From a checkpoint of a small mixture-of-experts model trained on Wikipedia.
Experts: 128 experts in each of 12 layers, 192 GELU neurons an expert, 2 picks a token, a softmax router.
Below are experts of layer 2 (counted from 0) of a mixture-of-experts language model. Rows are named router (the router's row for the expert) and show model dimensions 0-191. Each number is 128 + 32 x the weight over its row's rms, rounded and kept within 0 to 255. Numbers have three digits each.
Before each expert's rows: "gets" lists some tokens that make up at least twice as much of what it gets as of all text; "mostly gets" lists some tokens that are sent to it at least half of the time. This comes from a sample of Wikipedia text that the model never trained on. Tokens count by the router's weight.

# expert 56
gets: " The", "The", " the", "'s", "the", " This"
mostly gets: "The", " The", "the", " This", " An", "Th"
router:116072106135134099107161185143134115109111116109133077212155100163141058157119165166132200148103123094198173095186173118131079143089108181089060087215157100169185145125127123162107109122164113116126111114100176125130131085103145128117151159108175176141147157170132086124086136111141158106175095110149103114110164224116128103118125145137113104148148110080102145143141186118152144108139148112115141059086142121107069114152065124146147071148124109116119107122196174121144112092146105170150083113139099169136170112212148068133098104119143111148121135100086142159139119139127156080

# expert 84
gets: " song", " band", " show", "D", " \"", "T"
mostly gets: " song", "&", "-b", " band", " show", " My"
router:093134142157180151108129195126127099174087099183128106202121103151107090190133134141158171124109157113151178093138167094134121141045140186141059087129094109173146148112125177141072098132166155107098156088131181102116141064141174165107138141076128188176137183121114116160093169131133195109156119129154161146162157152101129114110099125148117148133116090059084094123159196109111181119110091150121161091119119134105121152117103138125110075111092093152105066108166143046132133077118131128091140094134107168111121140190178121137079141171157113174128148097112126176103084142135130072

# expert 77
gets: ".\n\n", "\n\n", "==", "==\n", ".", ".\n"
mostly gets: ".\n\n", "==\n", "===\n", " ==\n", " ===\n", ").\n\n"
router:148076149161127162098166121078127118094130133101093053131147118127091071169168154143154156167110138105187193086138141094113105141118117189053105132171143085123157193153116141143107118108175117140108138108100172113110114066109179149144160149036135194157120144167103081127084126084132168129133094153173140103141188201152145111117153138105100104134115086067080142170162187119151176125113151104127120052125114152136090118137059131165138108159124104117157110131183146036130119072140131130129104113098097157118164115191149066132095150104108134141087132127136109140098109106130157104

# expert 8
gets: " end", " sign", " form", " kill", " join", " mov"
mostly gets: " end", " form", " serv", " support", " found", " join"
router:132101101156125137127150136145093126071162159131118064151074101128117088126173095145150144104123163110161155087139141111135101152108126173074079085140091100154118179127095182134077111155138148108049103112097104115158121106108160156117159102063144184181136134125113075155101125118155188137130136178188180147141107172146120072133115168131077103120155094076102130149127222140081141174123099142120134106090158136122117127151083114124120138143116058147121143138176138115146137051118120196157083111095115162087086157187218099153128157169147117148108104129120110151075130102114199063

# expert 120
gets: " eng", " man", " att", " ph", "echn", "act"
mostly gets: "act", " man", " ph", " att", "ys", " Pr"
router:112116108137146133127133142136103093108123128148120112145126138169121087130108170147143164149087172106192139084128119131122128130122133145075110109154070105153141144122063133120129134131139086120153128111123188159142146121097190155143155144094173167122097157184084058155097140091130178112170100165148100124141146169131110069173159147102072157142095077067083096119151191135115135141142089122093141069084127123172137158115088100146187088173124051154099173161179188088182126090153108207171102103188101177101112102220139075154151182132140113189092093126116095139119131132124151099

# expert 104
gets: " State", " County", " Division", " States", " US", " High"
mostly gets: " States", " US", " Division", " Port", " World", " High"
router:097107085121140150085173141142139081085103064146116076189128149158128054184084111161155135173093135091148157081181114110174088156145132140071090124152145142147121202157087194114154117135142116127108100099103104153119079114194150134126138140114147185142167111119197053115114145122113205091159120094187089098133157125146103099147160104146050115132126130070131101140116192087121125106084120085146147097101101109153136092091109117150153112174114066158158124116179166111154080103115077158153115096093126160143152157183166081127119136149087139163075122138075126128139147123139106098

# expert 58
gets: "ound", " elect", "op", "ear", "duct", "air"
mostly gets: "duct", "air", "ork", "ear", "of", " project"
router:097102127136143118156156196164154145054095101157148082200095087154104109124150106146168199124103172115177207127123182107136063136098132156093053150152128060156125213147091166164064098127154113133067100103100134115120154105181133116134122110110145163172123142096166094133074136102120145151172066159125146129134124185125160125132152137094072104091141130115099118195149174132121140159123119146150163093131156164133126163114085099116146096124144077175172142080182137111167133074122093145145134116140144167071112157159147114119134184138155157165056112145161111154143134110082131155

# expert 53
gets: "'s", "'", "S", "T", "A", "’"
mostly gets: "'s", "'", "’", "T", "x", "S"
router:136070113111163147101183169101139135109132097119144069183150096150137039153137133137150166118109113098186186083180162104114083133094134152098117109182138108157147156115087118167083131082156144139124102113133104146131137066124156137128173119096174150186124132164129039136101142122145165092185093146139144132132152177081137116137145164100107127176113121098103107145186177120139151123141109149142142053116130121111064104095096078158144086156117105135115095123224187068164102050174115177139100118139127167122184170171134076139136122124144116173081150095099153152106140127090138094

# expert 94
gets: " he", " who", " He", " his", " she", " him"
mostly gets: " his", " he", " He", " her", " who", " it"
router:115088129124149113095161159093128113110140139108102082144105102124160067190183158182166148182072168102167115056132157126120088151119104156084103097119115072174133163102064155133103131114126137136095125082108136122092122070094113141117186141082152179152111108154170093115099186062131147125140123163143095098157177175145128064075136156083119068126122141060095117129158166159111156107104110133090114086116150128097140121122092106146124097137144087135113164105191185075161135069125100172127096126170074177094144121208195092152094194098134140121136128100134137149124132134098140082

# expert 118
gets: " St", "ff", " Z", " W", " V", " F"
mostly gets: "ff", " Tr", " Qu", " We", " Z", " Eng"
router:118108119138163158147176171146149085106103095098095097174130104159134090145126089129171145142110132089166174095193145109138113106132147143061072090146088132152135159132083134113126105101151137138073090100140137172108141090152141140146118145079155203133133135115147087123090181115158199131141101099214100133167167142151082038100148146116054153150095049054121097113091172094123155123109128086151135096072121122123112142113126151138117115149086077160120138119183160104124100101074132199116126146113151166155143174199199072171124116139095159176123090136131115133166121138113148112

# expert 19
gets: " r", " s", " ch", " l", " co", " qu"
mostly gets: " bas", " cl", " bl", " medal", " rel", "yl"
router:122136145125146099093160181127121104097116072160146088162150142166170024162112159135089177110099151113167114084139137146100114124134121160132105119155123132132141121111095155125110150168131173144140115115125176158149102154138171163104134133040140143147083133165112074149104124139126158071178112157132125112071125156133135109125132149131108115105115140092090114127186160151126190118122095123124126075108084069160068119147069092160143126131087059104128113172154172025155064101168139178133170067166133206146178190181132089093158128094094095202146114133114109161138135120126155139

# expert 90
gets: " is", " was", " are", " has", " were", " have"
mostly gets: " was", " is", " has", " were", " had", " are"
router:163121136116137124074141160139102120152127098095096080142111136147108093152169119150139178152093098074176163067158154108161063105094137205051082128139134087149166171103083113125083130132156157096091086127105144118185113085139129155139170143069150202160097168134160078119129160112144143120161117139121128122146158205121192086145154151150084131132115112077129138154179188131117159117117146113133157105113153100118098133124070112135143087174165108120138108116179175055170091086131080170120089125128067160133164130204145074170127158122155119169093139079092119146112129151120141062

# expert 3
gets: " f", " r", " v", " ab", " ind", " d"
mostly gets: " ab", " add", " ind", " und", " f", " dist"
router:102142152140142134122157162103090085118129123106155060179131115156149063143143094134136166133113129088165165068143163137102094097087158179097079092143116087158163176104093184160055117120153151128071124118120129119122117111148192177126129102039142185126123145123092082134039149076142134161176089163184112145126139149129129103161178112099081136131144069113114168139145171142115167124150104134102159106116127145148074159093071099107187096158123073140122166123180153109140112070134140210129107083123136185089124157168171082149144138129127128159127110159139106202126098128080130131

# expert 22
gets: " |\n", "==", ".\n\n", " |\n\n", "wards", "==="
mostly gets: " |\n", " |\n\n", "wards", "==", "|\n", "ces"
router:155108152181156161080142131078105171094142136126105038130095140112130082180161124140118189189082139124164174104127110124139109150121092156065123138144150114150142199128107129180105120130137215132097143113102125106120123090120148124167142176082167147128151169159138084142058113079142158149177135160165130146150171152135121143131166146094059126172116103037139086173169164122190191078107116098147108052116120167135138117120087094155173141155130061109143167095173148092125114096136080146129140105119096152140175117187130119142082120128120144137107130096129096191123089127082156106

# expert 52
gets: " Al", " al", " Ab", " par", " mon", " Or"
mostly gets: " local", " Pal", " Ab", " al", " Sy", " par"
router:129063125138140120122166147134093157125173096084071111182086131107088104110131176145106168100073129115160127087132151154117047115128125132036051086137110144132122145167103154198132130140124136136122128152158116123126122144075187180117119171132154126169073102178134127120057106117104147146150076114175079104146151175118090111099142168095114095103144086100076104161135152132116201102144157153117113070090173114164091114145128111168156115133113092097160160146161159095127114078158078169129158133129098215114159171213163076130155120149107091148134129132099111153086131151070120110

# expert 113
gets: "ig", "{", "al", "um", "_", "ag"
mostly gets: "{", " \\", "_", "cept", "\\", "^"
router:146125159150145133124163184161126147093115138145108067231097083169128091164166119141149177123104161099164209107120139117133111125050139159108090139147121109135189174146089145183042119086155122119047102127146130098119134080144174124128140117052163126149111136123113081135078144068144157157131112155188140133134154202090135140144121137091083095094122089102104151156128155175143132137150131153122129105126168185116051179112093120103120104153155079165169144107171130127127164089140124167105135103108172198095116136147122102124132134110139097156035111141159124163129102145089130157

# expert 126
gets: "7", "p", "y", "4", "3", "c"
mostly gets: "p", "c", "ly"
router:136092100126146140100181197120134119144150088145136083179116086136125082174135131153112188134101121090177171100196173099120079123076125179096078086179117099158160173084089132169105109091176130117099100117117158141123094081095158167133146167087181161158145160153121092129093157087136159130186094156172126099116169172078148095117144160138081121157125104084090094158141164120167168135135130133151144086067120138107067137105091094178141107141112094154154130104180178080142106094121099162101111091137110185106187150166154093156121156150125132163097116109133139192106070134061173116

# expert 78
gets: "as", "S", " J", "a", " S", "al"
mostly gets: "as", " J", "S"
router:142104117150168152094169195146149150140113076133106067161137055167112062186109127146130174123109109085186183102201164113104072133101127164112061078177152108146165138081101145185110155114203139131098121112133155136141100070092139184127147155055169157169134141148120067133085177115147142105178104142157146094108154176091130078138133138131096105108154110109104110133137178161173166136149145105160130088091143146107081133145074107162138085130098096152149146122172170072135094108104108148094103100133121163144153144187175075149122141145158127166112121121124152191121104128079162113

# expert 60
gets: "itt", "ill", "amp", "id", "ess", "ort"
mostly gets: "itt", "amp", "iss", "ett", "iam", "ess"
router:142114084183110102082151147137160080111104114173151061147136095164157042169144104150147195148108098117236150074165145133119106155114069191121115108182094145150135124105101120129130165145150129088125093102105151147143089116121134146107160124064142150153126127153119102129087160141118197086173119166159134099134155147075154107116121114142068114111103133091073137145143187119154217152143133092146157102128099069141077113107055094141109133125107065144157099176154174076135079115155122154106147075139112163114124125195140091130097176126120115175118100120113144181143119183127143132

# expert 10
gets: "n", "u", "9", "g", "k", "un"
mostly gets: "n", "u", "un"
router:116087078127137142074172186116151105138140090145136078183145106115127061155102105153142194132099122103164162094189157101129086127096142194107070097172126098134147162088099135164107102070190129096107108116135165138109120083105171176149146166085176135155140175143132076128077155104137166138165086152149123097120137165061140098099148165146090127167140108088095102145128175123182167144128138112163126083075130152127082136095100102173127109169088066169150107123186170096115106091157107165098109093145114168122160151168156086159116164124125153163117121121142139202097056121067154123

# expert 114
gets: "ac", "iv", "ec", "ult", "inc", "ir"
mostly gets: "ac", "ec", "ult", "iv", "inc", "isc"
router:142111098140147152127139176095103158091174134114125081198092119131098051155166164164135165114121160070164193079152140102130077128067113139115100107190137104143152129131121110153104147112166085125099132095157118142125126080090143130162146172116147123145144195152082084163057158083150191129150125198171127119122180191098125088141144144141114125119122099102100156148147215113152156160156164126144151107100167162153077124125099099130154112161149051127154116135171138090124106064166135149168083112152110197105119120191145062121101131130118122179120137109105128187093076137079124105

# expert 41
gets: "6", " L", " G", "y", "ty", "ie"
mostly gets: "ty", "36", "ie", "51", " L", "ive"
router:135108079115145148101169194132137130136118095156127085191092139105121084142151154170112192126114153057163177077159161123116081119079120190122111085203162126138182151084099122176124112118184115146108099128110145146099111079121152168147129138067153132175145193141109074154075143114111163122179090154162112141121181162089143093121133141147072139114130115085095128159140169134152145128141129122128132094090149123107076140135067115182145096127113074141122130099190159075161112080153089131096134113139096215085212145188151084155104143121130151160116098082141140178122101151113159117

# expert 40
gets: "resident", " University", " State", " Party", " School", " House"
mostly gets: " School", "resident", " Party", " University", " Sec", "inister"
router:177098076105149119123129157091151143139159148152113060176083148131114078135134140195145171118070155131165180101146121097145078109130096140066097141127166124169120159150140177173147142112131115153111104143081095143130075077127128141106176179123143143218126132113170051121049155133103203102146095107142127115133152211158146093132138151131104098128117138064143116148161161136157130108156159103108083076101137157129150070121116144160155147153111057146160152107187171107160082065130103160154104090103120158120171185178148088109086126139093124137091149112078129170120171126138123090

# expert 72
gets: "é", "i", "á", "ó", "ü", "í"
mostly gets: "é", "á", "í", "ó", "ü", "ö"
router:131063114142125107114163166116096115108123054137127097164151089116138086168143119170125184122052118115160180131153152134104075147117161175111114086169123109141155154099087138172114152099130158131124110107125162128125099105104162128122175141113139169146089134126133124115027127102146164102177092147141124136133168144105146058142157155087097098124126119079112119158168150112175174129163130089105120078130158188121079163131070152155161118174119073120167128137220166127144136063157105155099136071176125170094164144190130056142126168136148142208086130096125148187129063143094111143

# expert 47
gets: ")", " |", "),", "–", " ", ")\n"
mostly gets: ")", "),", "]", "66", "em", "):"
router:125092141149157119106181140106168112131147108154129058176119112128137055167144135158128174145121147078152160060203177088104070087116134181105058103165111116138132159100092139154079118113147152116092118118133158135118119101115133160142147140066161158161150168147138111088061175137121130126190096151153137094162137161089151091122132123149054137135158099092100118146139199139148168129124132147116132059096166146116039132096040089153119071162139074114133144099163167072159129087103092153135132097129129176134137163168113085149144136143133133134095144112133109184094092139057170107

# expert 64
gets: "ia", "ical", "ial", "ified", "ated", "ong"
mostly gets: "ible", "ued", "ized", "ified", "78", "80"
router:120109117167138148065168183139147149141113125157133085152133089127136079144151113165113189118094106102164172124153146102125088145043122204103082088179133104141157142129105142150100082101161176090102124112131189136128117051120170200131115155066165173146175157119145086098074133107147158130147105134170136142120143176103143106105107153167086148171132114087082097109143153097162158103112119112135122078139113174113134103125100121152103093143107056141125089079179170100133095076122085155073119082130127150122141131162162104147106139124146139160101158084080154196119035104060124088

# expert 96
gets: "row", "00", "ood", "ower", "eed", "oot"
mostly gets: "row", "eed", "ood", "00", "oot", "ext"
router:136117104126159078143143146090120137127120126126171082201096132144126043161148098147123155164088124109185214083115151131143066130068143189063098130143099084154137207122132162166033124105109123111081152114115116119145156147102139131119168109072151161172133114104171089125090152100114147166155081116130145084158132163094153087129103121110067086123179120104142107152114154129204155092121154148118124113117113176137120130139093084166138105165136074165125148103195140101157110061107107121110089132118145186088142186162156122134094184154126119141082155109152152146168111079092173110

# expert 108
gets: "land", "ol", "ell", "ern", "all", "ous"
mostly gets: "land", "rid", "erm", "ern", "enn", "hern"
router:126056108148134130088157159161138113124089134127160095171129101129147078122152154132125185155105113110202144085186148126108083128069142178088064115184124135140109146138105145147079076094149166078065105121104115103110101079138119152133144150098145144148149102106149082136067150113113173108170098130152114132104131136083139091110099151156102105134127082097082114105154190141147141134090112093101144092066123100118054074113076101149120090142165027125115140132167200092132084102082104161117151087138110177127181164228143116122102136124119113169111115106110159151113080151081160110

# expert 6
gets: " from", " on", " with", " through", " about", " than"
mostly gets: " from", " on", " after", " during", " when", " through"
router:151114137098155159072146138076129130136121113136096087162102082135116076155145110185154161142100144109186158107125121109141087128075107195055127086138143119130134171121113175142093163149182136099091100094142121092121127089114121178124155116074160218126112167128111078098100161087114144116147086163181106098169135201126149105126146157096084102163113071112124135151133194145137179103144161117103168105123149134110133109102068105127122085162156086146129123100176152027148095103168102185116078099174120155104128144227166108147057156091097090121148152106125120141122109137101132117

# expert 86
gets: "ass", "est", "ign", "der", "eneral", "ief"
mostly gets: "ass", "der", "ident", "ief", "eneral", "ign"
router:144130103170120148124128115101112142127163161067141062186107138118121111094147174149125186179096170151151150135173158068176078115078069160087113114138145125141173145142115151157121110146157081142108089105081104115135130117119159166126131152042176121129114121120125054154074126112120191104168112102169116130128145161105112077118128134140087124144132135082085108163130175120145131143102101092129115109099150137177124071165090119209173108090143058125151138166190191116170097087147079167146104096146124196124135167185146088134082095123121092193090107100099137148116147094119168065

# expert 11
gets: " film", " station", " line", " service", " game", " company"
mostly gets: " film", " album", " oper", " game", " station", " service"
router:111082139105171108108112093099108126082081092153095103169133126137135047134127114178141150132086126120161166109130136144179074133084131136051097139148143166168167134110090212136068155098133098088121116111110137137080127119149122154121156104085143206133094124151148059177102147102092176119173080103166084155149119149124163057120152138135042122155127135054088121126172177125179124155152123125108140070108125150160146084114076105131151080139139088145131149097165148059175092050130065139141144115136085164121142109155159098123090134124128143195100149122117125147084151095145130101

# expert 62
gets: "te", "el", "x", "les", "led", "X"
mostly gets: "led", "X", "ps", "x", "ling", "te"
router:127134145110186130095160154111124111111137114148144089165108118147126089209174124152122199144098117142176169067156118122140102095067124170112138059139120103145157115064086147159107137159153133118040114071131148127088129066085174178123164155091165158141153168141143093137077138121116138118140124147157161097148145152101134138110135114147068128141085110072094085135139197126181196109160108115115084070080078168116094136096047101104142114116122059149189085115147126085132136083097130115119114103118086183114119102180144082140129125175125107140104143072092119137120130144101159069

# expert 34
gets: "a", "er", "ing", "on", "al", "im"
mostly gets: "on", "er", "im", "a", "ent", "ot"
router:135080096146147138083172195127146136143119072144127070190110096146121059162127117140121183140112118097176186106180164107126093128086157175110074077184126105152162164089112128168100084090159126114102098111125161127119100075097147166130149176083175155162151165155127096131073165084130160114167097148166130093117157164083136093110154174142084132163145100078103101147142163131157178134143137117147143099065105122114081132103090109191138086148106087161155127122187171085139099092159115165095102077140110188118157158178159080147114149140122146162102124107136142179103075126062159112

# expert 82
gets: " by", " for", " or", " on", "=", " is"
mostly gets: " or", " by", " for", "=", " from", " on"
router:154118137100157151115120137092142124124139092105121054179112094136143121153179130153173192149086171122135195082168148095142071106072107195080063084135144137145160140108078183120124126145187157092086119118131154096150130064113113154134157160072135196157115132118115059137075120065113132142168084159179103126167149190098128116122129135139110145133112098079118112150155171156112213100105158100145130113144150114113124131132101131110103068119148100136134132075167179067163113090142074131129119118104088179110147131204174085162108163110154107148129146067113089145101073118106123119

# expert 1
gets: ".", "\"", ".\n", ".\"", "\".", "}"
mostly gets: ".\"", "\".", "]", "\"\n", "\",", ")."
router:118083115115117141086181128099104121096141120110086079172128086107126098181120158171149149137107139121173156088145174122134093096103149183107105064153149099150184189100085140132127091123224131121089132089099141150117104088116155130142168105059159204157148117154136088119103126104133176097141099128206174108142158196137102104128153162130028088189105109095119120140153169141155145109127140109126114066093145148132111175130049106140119102150146101120141110122154148081187127056164110164126124103132152169096163130162151057155106182129091128145074115097101116146093112114114156111

# expert 61
gets: " career", " years", " life", " time", " history", "ents"
mostly gets: " years", "ology", " family", "ents", " school", " year"
router:144128116088129167105156108089117151105121116148088094170129118088102088159175107165159141138105120105176166111116118118154079108094124143069128096130121100162132151136098171156130142089136111118107114099108093157115110096176108165158180127093145179154102148154163087119096118056141171112177090136122120119142172188163143066150187162109062146133145134049101093168167164139130171148152102099099124091107133161165168096140103114146177109152121058138134157105172148076168091047104077134131078070141112162097136124170165086176109165159099123166099102097086093190104132137104112039

# expert 45
gets: " Mar", "uc", " Par", " Phil", " Char", " Cl"
mostly gets: "uc", " Char", " Par", " Mar", " Mon", " Ed"
router:154135072142165122110139187128091150115146120146116093183109131153147092138130161176108197184087164115137158115157177135159054116107121138082116110142172121151140132134081175149107172104151140109068139110141151164104100109109157156120135146089151168113110136120108059127079167105140179140150089150191114112159161155123121080137120128103084109098115067063098158157139213111095151106139100137084111090107129150141157142135093080144142116202153073114098147127181132113111118115133103157112102074145115204131127167224169097140134136123065096178070110093088150150085153104098147068

# expert 88
gets: "th", " th", " Th", " str", "h", "aw"
mostly gets: " Th", " th", " Wh", "icip", "ph", " str"
router:108108139141145122074137153084123121137136155108123058196104137124165080161157114143119183183083139100171160095169189108134110166049127171065101097125102120166167151120085158163101117141143145101111065091100160128111101111124113126141145138099175139138105165146106052167085165111140192152146125109191139102127146145150141054119159133135125085142127115093111114125118203128153133158123105151084152060088138151155090114129107136162160098150124073167124166140190139074110118073175122155121059064137102156122127180195169103176108117164131123187137135145111130136101127141123198103

# expert 125
gets: "20", " /", "ordin", "stru", "pe", "ru"
mostly gets: "ru", "stru", "iver", "gr", "20", "ordin"
router:164099138109166083112173120117138110146108082182112085189101091159144049178119196151137174166085169097173157073194154116146110108098145150098102105213104111127173155100112169117074140159114155115093118080136100130131121097087192147124155168090168137176129125146107056114094116091119172106187116115152082099138136164096128090115131154161076139137081147083116109148165149090180106113109134090140133107132144144152078148136122138145120097144136051161143091119174165089181068065134118137112149090157109187144134149166116075142126165119128123098079149153143124164117136114090133074

# expert 112
gets: "um", "ug", "ev", "res", "erv", "por"
mostly gets: "ug", "um", "ev", "por", "vers", "res"
router:131130150102144135118167118100109137151157116168092079152095090144155070170140094165120180157130086123182180115174149111152081119093134177065130062170118072120151119135093143130098138095154116090057083091124162109132108084134178165119164128061147177143144108170108067119082146075147184101137128124169159126154153192134111082118121141154057106128114083078127133104160145143159171141128149125134101087097143159129096136154075141133157115171141069167153100078168184082093129054131086153112066107154128150165114128209115118149117172126133128171095162127132088186105120124103112146

# expert 103
gets: " with", "out", " that", " have", " which", " both"
mostly gets: "out", " with", " have", "aving", "ately", " both"
router:118074153136169089143162163119132107113131120105140062224102084124103064137094113149153161115076104097192170103158124118128091136102097216061097139175097127136114153095149146149095148141123146103123098079139115130151154087134106166135113110063162156163117159126148098100100195092158114152136080136137086131126123202141117089113139172119097142147139091075142148166121168097105155082108146107117127098100099140103054133141088070137141105131121081137117093116191142052128070090122090175108097144154098147119127204184157073156103139096125088151139139119107151122154131095093163073

# expert 124
gets: " also", " was", " later", " then", " would", " now"
mostly gets: " also", " then", " later", " would", " served", " been"
router:174105129151139145071133154115101129145154138124105097141141134141116089130135167153136191182075110092159169110173178098122069125111134189068112111157138106129153142081072167166094119134137159115090097108117123079099124074135136120143156111069167177121102141105153095123086152100141130139169120152156150152145128155126122095111171153156067116168123143003120132112163153160090124133116177113095129080097144136146125100131047117151190112183134106145149153100208211076185102074123087170095110088155098153101127143186160099141144132117107080157122110126123129144095144136077160072

# expert 102
gets: " ex", " col", " b", " s", " fl", " ch"
mostly gets: " col", " fl", " ex", " build", " rest", " sub"
router:138105117133165112151125167168108131112101086095091082175126130136103113126142143128134173145081131133146147086179150136133081131127104157051048103162142135143136177131074204148096138092140178164085076110142153127142117125156126171163079135046147167178106130114143089128072135086141126160175054118152093118151135156120092045140131175118106150095098079063135107164138165104110138165100130113135166107142159095140106093131108113148119084129119083150146149106151169040143133018133122196154156121141117149076126146167172057176144138165119125189120139120139105129114134109132124127

# expert 30
gets: " re", " pro", " ro", " rele", " en", " co"
mostly gets: " en", " rele", " me", " appro", " bro", " port"
router:110166124114154123101180202153097122101133135164134116150132136121102068198128166117143165188070169107194139036120157152118099096108144163089101125113110098139151137084087171171116102159163161102125129087109168107155116094111176157123130162111153194144111137131123076136107126124110179138145118137135152129124128160112134067165111143165073086155130133084107129140179193116087158120157083160082149101131117116179152129142068069130121085136119084109111109109187155056173116047151099177148164087160081165112118121188167093138114148148121153197114137118143125181099112102116134077

# expert 65
gets: " the", " their", " its", "The", "the"
mostly gets: " their", " its", " the"
router:123095110129154103083175171124136146110115088133141048191122091139109060176140152163126168139099093095175146111161143120122065115084128158071111110184109086129174173088105135156077126123155146086120107105128175138109121053139112151162120178098169175136113161165127095118063133116145157116181098170165095134117175166113114089112161137121126127130116111039093104178146192121142139111112129113118165096085117110098069102115053099170140085163138085128130142111161153078148091085128106148132107108127108209132189139187167072154131140116154118154080143109133128164136088102082149100

# expert 89
gets: "oman", "ard", "ian", "V", "M", "erman"
mostly gets: "oman", "erman", "of", " German", " Christ", "ese"
router:139039086124123121130134142098132118146097067122132096207119102153100095113130100148104166112094096114155166138161115098076059127098132194096080069200126121147141200140109165142103130099169181181084117122142135106141115102141137170139139155116150135157106142129153091147069118107174185139190071136141090148113129167115112103157154158112094123124108097104120079124138149133148193127118161078113103076132162141117080141097097155149164112190122081110163137134185179112129124088113138198095109117117112168126194142170154042139155135125143114169092110048136145192138104124099131111

# expert 111
gets: "ric", "ri", "oc", " Sc", "iber", " Lab"
mostly gets: "ric", "iber", " Sc", " Ge", "oc", " Loc"
router:149075133105128080112198159130094128144143146109087087197090116126124077133117141129107152122103125122192115110184165144147073126110105160070080101166124078091167143129083138178135094134140122128074063132120154137153095062127146178129149174116148164127124124154124075153094166100141176095113113127184112101162139182127107076142097128165139122106125097085123103126143218144146149167157118122129096119132170120072055125109068133158095113131106039103152113097169152079098134092116087167148113114118143204148139138221149115161087102163081144175096120093108137126123089139101157126

# expert 20
gets: "10", "hip", "20", "30", "18", "3"
mostly gets: "hip", "50", "10", "30", "40", "20"
router:136072117141131130086169227145145130143138127159129082201111081126136074171126137155137173135106112086190171112161174093106082097091144178108077073196112110150169158102083129176096124157188119109094117116126136152124133078115144171135145143071164148157150169147158078099088136101133164116175116139142136119124163188073115080129151150146095128155133103077099127136140200152137152136161150103153117102105126150126091124129079102180139091152126064150173130114177164076130119079152116146131101094138120199109135129164146080157106156113103160149100106111142143196125079128040120114

# expert 76
gets: "in", "son", "man", "re", "ret", "lin"
mostly gets: "man", "son", "ret", "me", "lin", "aly"
router:154118179130169116127188172108116156115149110124127044175133155177170067137133133159138180130108141094150146120156146101192029092090138161098062129175149110148134136102101124163079124094125115138074117077078134154140136078123199132136146106085168141155087142126110106145083123103151160111176094091143104169151149172105151123146141129103067132133070119083081107147160175147201169128111124119155145082126137150142094098146067087131167114165110069144154116132189140104161090079131117188110108124151093204161160142180153113135147127117139126146061111102135147175148118115089122096